From a checkpoint of a small mixture-of-experts model trained on Wikipedia: vocabulary 2048.
Below are experts of layer 3 (counted from 0) of a mixture-of-experts language model. Rows are named up (a neuron's input weights, with its number), down (a neuron's output weights, with its number) and show model dimensions 0-159. Each number is 128 + 24 x the weight over its row's rms, rounded and kept within 0 to 255. Numbers have three digits each.
Before each expert's rows: a language model's description of what the expert responds to; "comes after" lists some tokens at least twice as common just before its tokens as in all text. This comes from a sample of Wikipedia text that the model never trained on. Tokens count by the router's weight.

# expert 41
Word pieces all, ell, est, ow in shall, fallen, Kirkwall, and line-initial dashes starting fields in infoboxes such as Country, Parish, Box office.
comes after: "d", "\n", "w", "k", "t", "n"
up6:155065120095095125158157091153142142121146092102103126094170161165130124116123132126154077136154104179103159116122116133111140160135095139144152122115115086122103074127103136136142146157160112198120131133106101125118109133105094141143131123077133075128152148131110130116133161150110099131132103113133109150117161108138142104139131125170088060124097150134151107137140140124119132097145119113130117111123145147143144156156113114074154112183161114142162153124138148142149145118118116
down6:145131104120134125124135146158113135106150145164182129170086111109122132121147103137137148142128101122134141156118096105175118064119105125163178138122084132139117101134124079083150151127118119111125128103123126098097141097141147112106188110158138145131117133138123144167134119127144129149124104134110169093163125155130140113122141119127145116125060190141111140134156148083104111141136102141110112144133108101165122160168149131165156107123062131145127104114172172144106110091127118

# expert 39
Line breaks ending sentences or table rows, plus word-final pieces like sens-or, Hon-or, determin-e, and verbs like include, provide, describe.
comes after: " |", ".", "n", "en", ")", " N"
up1:145099179131080154132097111116099127118120056125174140127119126150119148147165119160138132118166104123167154117103141121133113078120089143139118150135107162125105160139123098142155140117114174139073145131153117106074162137122159150134089107149138072134118110103140120118131108109154122126136151137156120129144086138103121096152159128106139154154089093139131110096161142162142129132152141113142114147104089156128156080144134090115119145134140138141104138115115150183121139111089088
down1:093137138091082175121139096097106178099123143152138108160118132142126143138173102144127154137156125121166103127153144126123115163123115119157110173124103107168144128093144098154121146113126115132142134146135145133089205218119119102160127111144083147088107116134125111147093140116187156122104145142129125124145161113132146127120140120099135168147094112116149126123130139130111148120178135136132148097114096145124160107130158106113119145102124179126094177141139102143128107154132132

# expert 14
The piece "in" inside words and names, such as Tall-in-n, Coord-in-ates, Tra-in; also quantity words after articles, such as other, several, two.
comes after: " the", " an", " a", " The", "ta", "te"
up6:160117145122126090088116140114112150112139130134082168077110133148130107136069144148161151160161151136116100106124148138093125160146088112137098084125151111135131124138122119154128090153161146135075144141102126091109119128096128166151142122154153072137165139149131104150141136178148109130129090101083113131162119153128137083116090133131099138110153163139130140122150088111102126114095108109149132144125173115176118183152090139107089118150107123150150114111144118148155141132150129
down6:186153089124141144115128131111130112156155087146132127157130143075094154152124072099135127137140165119198124117142155102108134099129158121130121113127086139118129101134165110072115141087136117092133095096116141123180130141120109147138113101163106117148108138133129156128123143127115162118104068155095138121126145180121153099115144104141083195158135137142123113179186134131146135140154137128134101143105154120125139157130138128114127119144130143147123099114160161162102152123124112

# expert 49
Word-final suffixes, mainly -ing in closing, Missing and racing, plus -es, -ist, -s and -ure, and the word during.
comes after: "s", "os", "v", "es", "as", "is"
up1:078125172125128130135140146182158133116135131096120171119158121132145129132125128143153124128134127146120170209116143146137081139130151150129158135124119152153122154127171067136148119121088127130100147114116101106096101141134146115063102091159151155179124098163123156129156122091130130138107136160129166124110066161135145115184097127127151127122103138107124122126142132137123176109124099112130094116137076128122137136126144108133139089175156114139151146121141161161121133104140113
down1:155136115116145121148193202075116122150092154142074124153137132125088162066084109085150128111154158115147117140127145161119126137126115152151122154131141118143143131137130145133129069125121109129096113087174119148171133159125116130145128100133107140120106120123120128135091177150157139150112097160084151145112150143117118126103146141116087132141125097107124144138144115090164142120164091119156091109132106128109150161120105111101135130119154161117110154097127125133126188127116104

# expert 57
Common adjectives and quantity words after a or the, such as large, public, final, total, two, plus endings like parti-ally, sec-ular.
comes after: " a", "ed", " the", "ni", "min", " is"
up6:165129132147152112150122140124141097141100132113098089126140141167110131142144122172138142170094136128109137136158115161127145115133059183160106108125111111116129099095110147120131098146165132101143137130127095130104101131123123133137082149132143059138136111116126131162109162121145113153151106125121129151132145120133103061115117148151146128122187135124122166106134134144096093144081097107133073110102158137161135111170104138117134142179089100094138165137129160164120113137122087
down6:104112136103111093119085116132110095124105088129132115135138102105120132127114135154149170143081136131157134111123155093170127095100115141155105126177108145158133060116110101099139121138119148128123104110128087086123157093127129126139150121108180087152112152144149157118116185122146104097164121140153131140130120127152158101125109152102121087094167137106156158106157151149095109128156141168119124103130113118140148152157156110139167111158130119164102143096155103127073136117165106

# expert 9
Capitalized first pieces of proper names and words, often in tables or after commas, such as Le(andro), Ma(cdonald), C(OVID), St(eady).
comes after: " |", "|", ",", " of", ":", " the"
up6:164099166143134112093124146133122117106132125128098100117111173142141120130128142127151130120128094207135137142129144133132131100166133140171122073124122078123106144174121137146102126139148119118098138164139132136106124125104102143119119128127173115126113064139099147133144141128127080140138149122098120133134080122143117075156124103121123130105114197122148131130143158137129110101112065152165141131125184141159151178118110145125135113144143135069163145173127150166155116139133105
down6:121118132124161127131126113149126132158151120168135125137107116130162108156151110107137176132099100120146155114093144152144116042127101149147123145156111096116130111129143132116105150138143141121158131138099127107141157104136110146116151114187132161154114135109145174108111104167122105162128103177102167142138138145122146085136137097099121124180100162160132153162115133136097174129152149136107092124104133104158142098138151107179159094116091130179126099079166142144137123108114136

# expert 24
The or a space token right after prepositions, articles and conjunctions, e.g. during the, by the, in the 1970s, the.
comes after: " the", " a", " and", ",", " to", " of"
up6:142129167124142110126123142107128142145157120124126094111150174154147127118084159129200080161172135113110107098104162151142153127158075109150124086087130112088098106112099137123113146173186119140114142143127107136103112099167109155139134127114136091131172119139123129099148150154109134149131119080143130150112103117108124120120121140125125108074138145145143146112137129098120118103131125111151096149112165145139113142154131139137125184171178132084101079126141137135151136112119083
down6:132126116123119134139112104141126120136138123132120134147139107095101134145116157159161187176143147150166129130160179188127137045110143142136159176157097131116137093103144130117101164134130120135147086113108149156179154150087122148104159120131147138099131174130099155168145125122117146121096137158108118114110108171157140119140159136114152143120130165156134106108111166152120136110103135109109101127121126125089121139122108106163152127115127084111133145100171174118108110113154175

# expert 21
Middle syllable pieces of words and names, such as mon-ster, G-ard-en, Vil-ard-o, gu in Gu-aleguay and gu-arantee, qu in qu-alification.
comes after: " G", " V", " ", " g", " st", "V"
up0:114130142123122154103115081113109128175078126099132108156113122135144107124132107125143145120161094114083134116068149134107160105123153130141142134122090119138158108073102112137133132146122093140110130141131156152137106120127129081139191114174169112093115134111145122132126139149110142161097140105128116109125147111081140107130095098107152105118115115138127111081128138093098095137103126113133102153221151096127127139092096107145086090104101138170159137148143157121103134131144121
down0:170101115101103100146099121131111094113123138115144139136110168091122156136163104115142164158147112149124105174085132132134154164095134167121101115096125179072139094132110119133130127141135149102110133097165148110161100118103127093108107121156134133124165110140124099157132157124117126115155124125112137157146153147110124168148141117134116102131112122105066107135117106104166122133101129187089138142130139128164108195144090076151124167151121087108163114136158144129142127106142159

# expert 5
Word pieces inside longer words, often after w, th, re, as in overwh-el-med, thum-b, spoke-s-man; also whole verbs like said, announced, wrote.
comes after: "w", "re", "th", "or", " well", "li"
up2:140097176133143108089078161123137130074113089109105122078108123147120132169150123130137121089151156113120154126101155160159106162162109150134119134145181136139142165126138155146167115142155088127163109146149139127166150159112141083137094115153141113128148140148114129100135163094143107178106127131153119107111128133153155108129083128137148158096099129123145154132080118086109140116120095121122110102075085140121165111092159117119116092149118112133098126112157128133134142160098122
down2:104170125165120124120112142104124120092140135130104128125099127149118103120131118146152151122123142096121078105111124149101112077147109096115137137132128174095056126133115116110095125130140143130161173123151112148150118134103097125153113132100180162132130119150124154129105125169124138145128138099142156131107075078141146146115075127100107182118149120142170090163130082141158094166169106131142110107115137107069109147118104125101158082114130134155092123102144125126133137146160114

# expert 13
Word pieces inside foreign or unusual proper names (Sakhnin, Smyrna, Sardar), plus number words and adjectives like young, new, four, two.
comes after: " F", " Th", " K", " f", "th", " Sh"
up1:095118147091148129122142137162113149147123130090153128151146137162090111087121119141109167105115104126152158174137112140133116111162153138108100122136121149188102133116120107142162143144100112166114138130172077145140097137185084143120110118124116135132176135142120152128143081134125125135137148131138139143082071107134145125117138143143133121161085137097110102164135167137126136101107096117120102135159117171154151122151124119117151132154143074127164086125138165188147144167152114
down1:117155137121124160175136124135129116137163153106103118139097185140125127131120073108110120119164133104160141116108147104127114155124121144150123113151090159155123079096121132134100115071181099127140108125165175140084143157119099113145071102140153157128116151139088090122097130097128137049126111157138134143124130133149184158112132138099152127138129096133173152088150078132129146112112148112121144156152091146127116124124136123093112102124123119127115141120149106140133167131103162

# expert 6
Commas and spaces after a noun, before and, which, but or who, e.g. strike, which; President, but; hospital, William.
comes after: "s", " and", ",", "ia", " a", "a"
up6:140095157138129087153132176137106148096130111137082116097155112132137124159111124157204099169141121154082146125127134192149148133127077130128113105124125105131096106124099154068123126153147153164115120129125120112147127116119121156126130134159070126152129101144158146106138128142134077137132129135118118164110100118106117101157149135148151123116179151146139137143116112132110149098151096116123106172139171128109120119163142098160131171177085121119143174126130130097164146118123122
down6:154092114157141098149097112084121106114158114147139087119161121118124135109121116137129112174124114116155132098147175129165090118141143144148139123104142146143150124125082134082149175145166153107142131114094139128161140107132115121144175178182136140127118120147168174152163127133090119077147119118154143140161131141123101099113113103068167121114091145141129109107106169132116125117125161132148118118096116097117155139145160131128153120086100154100141109079132143136096090120128088

# expert 1
Inner word fragments after a consonant onset, such as sc-old, sl-ick, s-har-es, plus the verbs are and were and plural -es.
comes after: "s", "ur", " S", " st", " se", " St"
up7:127141125099133089136135117129140143076151169158127096121109100134127157116149164142128109120138101132132144133105116133110126103154169154146112114127130148166118149152145101113162168164099137107125083119162162157091100149124136153105128108091138154111127147106151117178142121117105116120096148128098114131140140123140098119158130143074092163102077108139145127125146127102108176119095143120159142160108134100098093163120177160176109170160159113105130140092109148121120116112195128
down7:090084143161169149123112168152123157090124114165127143088130124107124135134140101127144111176130151160134103139124092133099152110136156120141123118117129144117167135108168137147079109118142150132107105150156124136147136169129136099168118139161128121130106173154111178092137147150155108151131165115116131102135178114161174100126143142118162172149144138157163127132081115107137101159076117159101143115164124134120116151120086165123156133127129153139128089147141141147102121158067116

# expert 28
The word of after Some or One (Some of the funds), plus it, per, among, and scattered word-final pieces.
comes after: " with", ".", " one", " part", "re", "ing"
up7:132132122083120109085165128139146108084145194141129124114138150114166133136144087152162115138157129158092131163114137134147143118107152143129104148133180150131127145097157122113165138131149127134138134119132122161111169138163193106136134101128149134065106109149152144119089126122091162153069074096125157152130131096096124143141139127096129106166101121101155099129119106121135154176098170118160096154121113121148139103136119126132132143137120139125174111111162132128140166151156114
down7:128118106146123151139102138107125110110133174131093131105160114081142100130127121115098143143117156184120099115083154103106197124125134122145102141110124142106096174106098133089109150116139137114097139156139095126118169179132132138135081090124124142094125115137135158132128110113086134156159139122088120114126155140124136156123132139106151138091122142119124095143070193112136119111107183136123117116180131133146142145097091138116193142115097169139147157135124120116129092123095122

# expert 63
Word pieces following an h or He start, such as His-p-anic, he-p-atolenticular, Hes-p-éris, plus Sp-ence-r and m-un-icipal.
comes after: " h", " H", " He", "H", " he", " I"
up1:118129167108139137120121140122122106096095141098098125148104118163081110130147122131146138126102135141134156182116187113129104131149113164077148125133134126150108104165128128137145172111107129146143135126112134145170139134134135126114113127135130145151163093163095148099142079111176130134106144176134140115137066148132143130130156115107146183110141109122108118141113136132124145057180135152120066178126074168122128129121127137158104130172116139122122089138104170146136151128146138
down1:121122099123135145165152176099117127131113123068127119152141164135105155141092120121135106063151127116110112131106156098159161176155122165142126168083076108136134089121153088125061096092138105089121096117143151135110137155122109143133109144118155127156123112135120151124112154120138111134108111147111149114119129126107133125091159221120091138129132116096170122116118120109120151132137107152153124100152114181138137125150125127091120125101145102139109121131100144120160153132146159

# expert 59
Word-initial capitals and syllables like A, Ma, Ja, Pa, Re, or digits, often right after table pipes, commas, or colons.
comes after: " |", "|", ",", ":", ";", " of"
up0:119125159144163118121085104125155098125133146114116147142116143086101150096127115119174142160122111134138073161131154158123103142188172119120111158091140138109136141134136115129147107157167113106102131162146151116153108092095126084085145140169106093130131098098120135138143133120106126123144158131082086138107104124100070166156121090162144105101103102119122110104127114118136159161120135108147154169162130135158141171133119131131135163162103143136152102126119147111132141152130194
down0:120083105113066092155084075155098118080124125160090110126106120102137116178091062102114160128110148164085092121128136150120131128114129132101142120088094145067119106125126138103119117099127137110124136110106148134131147076124164128126183146123136133138131122131120139117107182108128139137128142156137087120114125146094134144131149168138112112158162178123122108109124171147147145129138112151104079132090104133127140144128128159120129109114137125157130141108134107132118154176126162

# expert 45
Second word pieces after opening syllables like C, Cur, Re, Cr, such as Cer-b-one, Cur-r-ent, Re-g-ulations, camp-a-ign, C-er-tainly.
comes after: " C", " c", "C", " Re", " re", " B"
up7:093101206107100112147096123110160163112149166129159115138136093080116142128130149140171132142153125155133145134124143126132180093144166115135127119140107127137083159126144154119183169163111116127121117189127124111110159114143131110152118146099109132122121091143156109136103145139126118142127120133139133146139162114130098178162129126123108123139115107115143117103141095133116184132100173128201128130118116133102118169150190092182128134144115112121130103152140112109138148115101115
down7:120119136125131145096122140107103123102153146142130102137094091165162067116130100121149107077136102155118121115105128149116170134094160142155084102101089143089115133114124108091081089145140117112139123166120091116108123188157145070120136113155147157113137136117154102141112111099126104121109097106118121127139150090116125116106154158123106135132143140118097131115118147165142087146137169126133121150196130108113138183111127146155166108142112150145141156140131132100095102095085119

# expert 50
Final pieces completing words after a stem, such as swor-e, ow-e, rail-way, punish-ed, sanctu-ary, plus initial b and However.
comes after: "il", "ri", "li", "a", "u", "as"
up0:125109123137092110104098104136112154139094128075094121098125138149110136118116123154158115159129143155117087172154117128117145096169129132123134163121097152141120081116125101119144115131150104105152103112122152141086125120116113127089121144123168153170118088112111139136141148140092160185095139114121126137109103144096106083138102127160131133087122120150088133117141123106131145120175118112158085107176149156177136164094112123082140157117153146152178148141156163124107124180123144
down0:148114132151112129144155107134129133143127147136136151155135100124124135176151149173112140174148104135113154116117130117126158185094131137111111130129122128114150107166122122147104155130147109132129139108111117127168110145154159123100123124119153105123104110092105095144124149118108155084120074145112154164092104131144124146202149107125118092099184169108121073145108144120161102133128138160151169127162139095150090156158126101196157097160134110143111124154145149139145132168110155

# expert 48
Middle pieces of ordinary words split across tokens, such as adopts, outbursts, aforementioned, beginning, example, avoids.
comes after: " A", "A", " a", " be", " As", " as"
up6:187117113176120130124128135119124134117128124114086135108137143140153137087114130135148120142132137153091120133115095145132114106166117118129150106100141104112101113138071117169163156158202123174112140117092121108155118112141104165137108128147107074130126155119089152133160119117109131129180103102104118103150098118130142100113128151133098154125127148170160087100098104137127099108117160099139102110126178101180136119131139088147109165142108094091134143109136124138145126168174125
down6:150138152131143156142095109139159125155099133137135131126125154122121112143101153129131126159154122159106115130140155114135117060079123164155094123166081112124144105147072121134107173085115130108141104123139140162155136120118130144090114136134144124107105123092142188118127132156166105100152130103124139114137128169168116146122164121131137112111131148138128127161108196159158121134169127128148133141160133112124126169149165115183133090108157148108137133116107164142154175117190101

# expert 25
The last two digits of years after 18 or 19, as in 1832 and 1978, plus the conjunction and in running text.
comes after: " 19", " 18", " (19", ",", " in", "19"
up0:141108143152153107094111144117133111114158101117086122145096132120132110076153093144153107123149111117086090156132164131140131116148132140117130142119097160157103116120124143127157140174125131131119135150155165111121139112104153105094144124175176100085111094151124144148120099135127173183075167129128126099106123058092116103116162089138155113079113131112113114099134131117087136126187170133154164149148109123134114157095102116131130120137144140127145137148134160087142120099121134
down0:146133126128108125166128063105116131090091133122115099124147129099121148144129136112118144115153122135101118122087152114171133174104091107095083097111123131115134126153101177142129119089119119105108126098097088130116111146141148109144116127135112125144150108111127067104135151115106146108142044126105143166108134137138159155111070102115137141141104159107108109119108135110148124077087110147099131091102110121143140164145148104116113156131095123142134156126171180145136174133099145

# expert 8
Line-initial dash and pipe marking list items or table rows in infoboxes, election results and sports tables, e.g. "- Location", "| Lt. Governor".
comes after: "\n", "---|---|---|---|", " case", "ca", " information", "ion"
up6:127124161129134108134141160095148133112172122119129087126119146149170124100138141119156120114119115146102164129116123184132088137140104141133177098126131117127120145112100140129084120136140126127084184161102109129159148124129100152155118109174101125145178126112166113133138155096133114163137094148134143111128155108130143129110162151155140140118153144142145156099150120111148126117102104173130118143131235095151137132146109144098118164165159121086132153122158135129140153116108073
down6:144094142093126109124146108112188160145149120140140061134123131103151145134124113136122133153124164113158115120118147132147152114146180153097109115120085122134147127123168125112130135149115112150118097117112145162117133120057114133108133097150135132101155122084077173150154113123109116128160126144150150122140084114079159133140127176098116163095139145169145145160096167118128171144168124141120140132135131086116150118127142102167154187122089133106116090133147126132133138087130106

# expert 30
The piece ra inside names like Mesraba, Mishra, Dirac, and two-digit number pieces in tables, scores and durations.
comes after: ".", " ", "–", ":", "-", ","
up1:088143143159130119138128122133140158138128113124134125105106152174088122149182153159092135109120118110134148175124174134128116100129150176110140125152150170143121143150111113153145122111112138156067139140158157128100152124140111129165111146173095176142142110138120143126123109135107147140098121116156112094132110122168165124123093152113137159130094128149138117131076141150127165115148157148096084143147072132133136150139110097124123141146164113176186127134134144157124191143171147
down1:108164091090137167100122154111093133135128137115092117146117129110122104106117103102140131130143128171100132104090145131132126120106160149100109128110175111132085148104140129186115087070106107064133105163169149122144147133117175147126104102193122129077098078118128101102118111150158144120109121128145108099138146127120100141181148106108114132139125084146135136144125092098119125135120181120162139174113124135109104148132130100118109150154146141129158130116127143130117146169101124

# expert 36
Inner pieces of Slavic, German and other foreign names like Szczepaniak, Gschwind, Süd, and periods after initials or abbreviations.
comes after: " S", "S", "s", " K", " Z", " St"
up5:113136133153144167106168129107130125139164117133134119160145121109120103112157155117169139125150116130101085093168142128122118118118128149117139123119121141092101130164121127131115142109166105133144166117133099137119149103107132145155101172152151107155115165157091060143119130093084155106143105093111150107134102154164110165108118138114134114121132117132127080119169160165105159137163070098107118155134081106101123140082112119125101115073106147162098142120113152178132130109110166
down5:117078139126133098129101181082118145160139151135091094135147167083135140122145113109117103135138178143097119137128077078117116114114127164160140160163124126139140109106117121108148138147149137093151123117091138118150136122123143140118161117160151112147125185142104130132131164104119146094115115086111123117147168163075143099085110066094109139098127147122110148087139106119093096106160135140130096153131124163093130161121105122157135133091122121154153097123118155116149153132156105

# expert 12
Semicolons and commas in chart and number lists, blank lines before headings, and capitalised articles like The, La, De.
comes after: " |", ".", "\n", "==", "-", "==="
up0:127131124146136117121116127131158103092111115115147156172098136105127121092115130144143104115129079112114119142103107171134110141155168089117105126102126105146159097109117113123117114158125088141142123172124171119114141110101110069108125118145173160164114115144073132172141126123135162174138160087127142121070127109117145116123149118127184156100096089128133115105143144130125168134092099129157086183153135100132117148105101104135107167114108128132178114135127175125148151125152122
down0:103150108160152132128110095122118087120126157124122168156131147085123115125184118124147136107091117172139101119104145136173131145121138156135181100165144149128124092112113136117124100104105168144113154137122108107143125104137115114134129099144121112145111115095129141128154157141121137132118143118098129110074098161119100147123171116138075135100149159093113080117134142155135133122198167166076153104125123085148128128155092153127157080113160107132145125117143140144133181158112163

# expert 38
Common function words like "in" and "a", small numbers, and commas or "),"; typically mid-sentence after was, as, is or grew up.
comes after: " |", " was", " as", " is", "\n", ","
up0:139143137114126160083112126128143101120094133109109136146134117100120137069141127126159131113127082120092094137113150138143111111159177119106134167159127118129125103117138112153132155187110096148132123135133145167107088113099123073122142137148142158131134137127116130207139133113130157160121134113151110117123112125062132131111134040109128119067132100136155115090139130133127138154186130151167118117129128112098122157117108116090107130137125115144152158121164152089139137144159106
down0:117122097122093125172159129167129138107163130122080142134100086094131106112112136116113086109116157115108141112103128137161112166127141145095094124115149156138122116145125160117113128084148168115144161132073131108172126128114133146109146131107160071094123094115130107116118123092120161098130101140138112147113135089159078112144125098134107178141128118143147071124106126151167140160124113137063102105125120149110150142148146165166155126095163124121123106143100080113094142119112128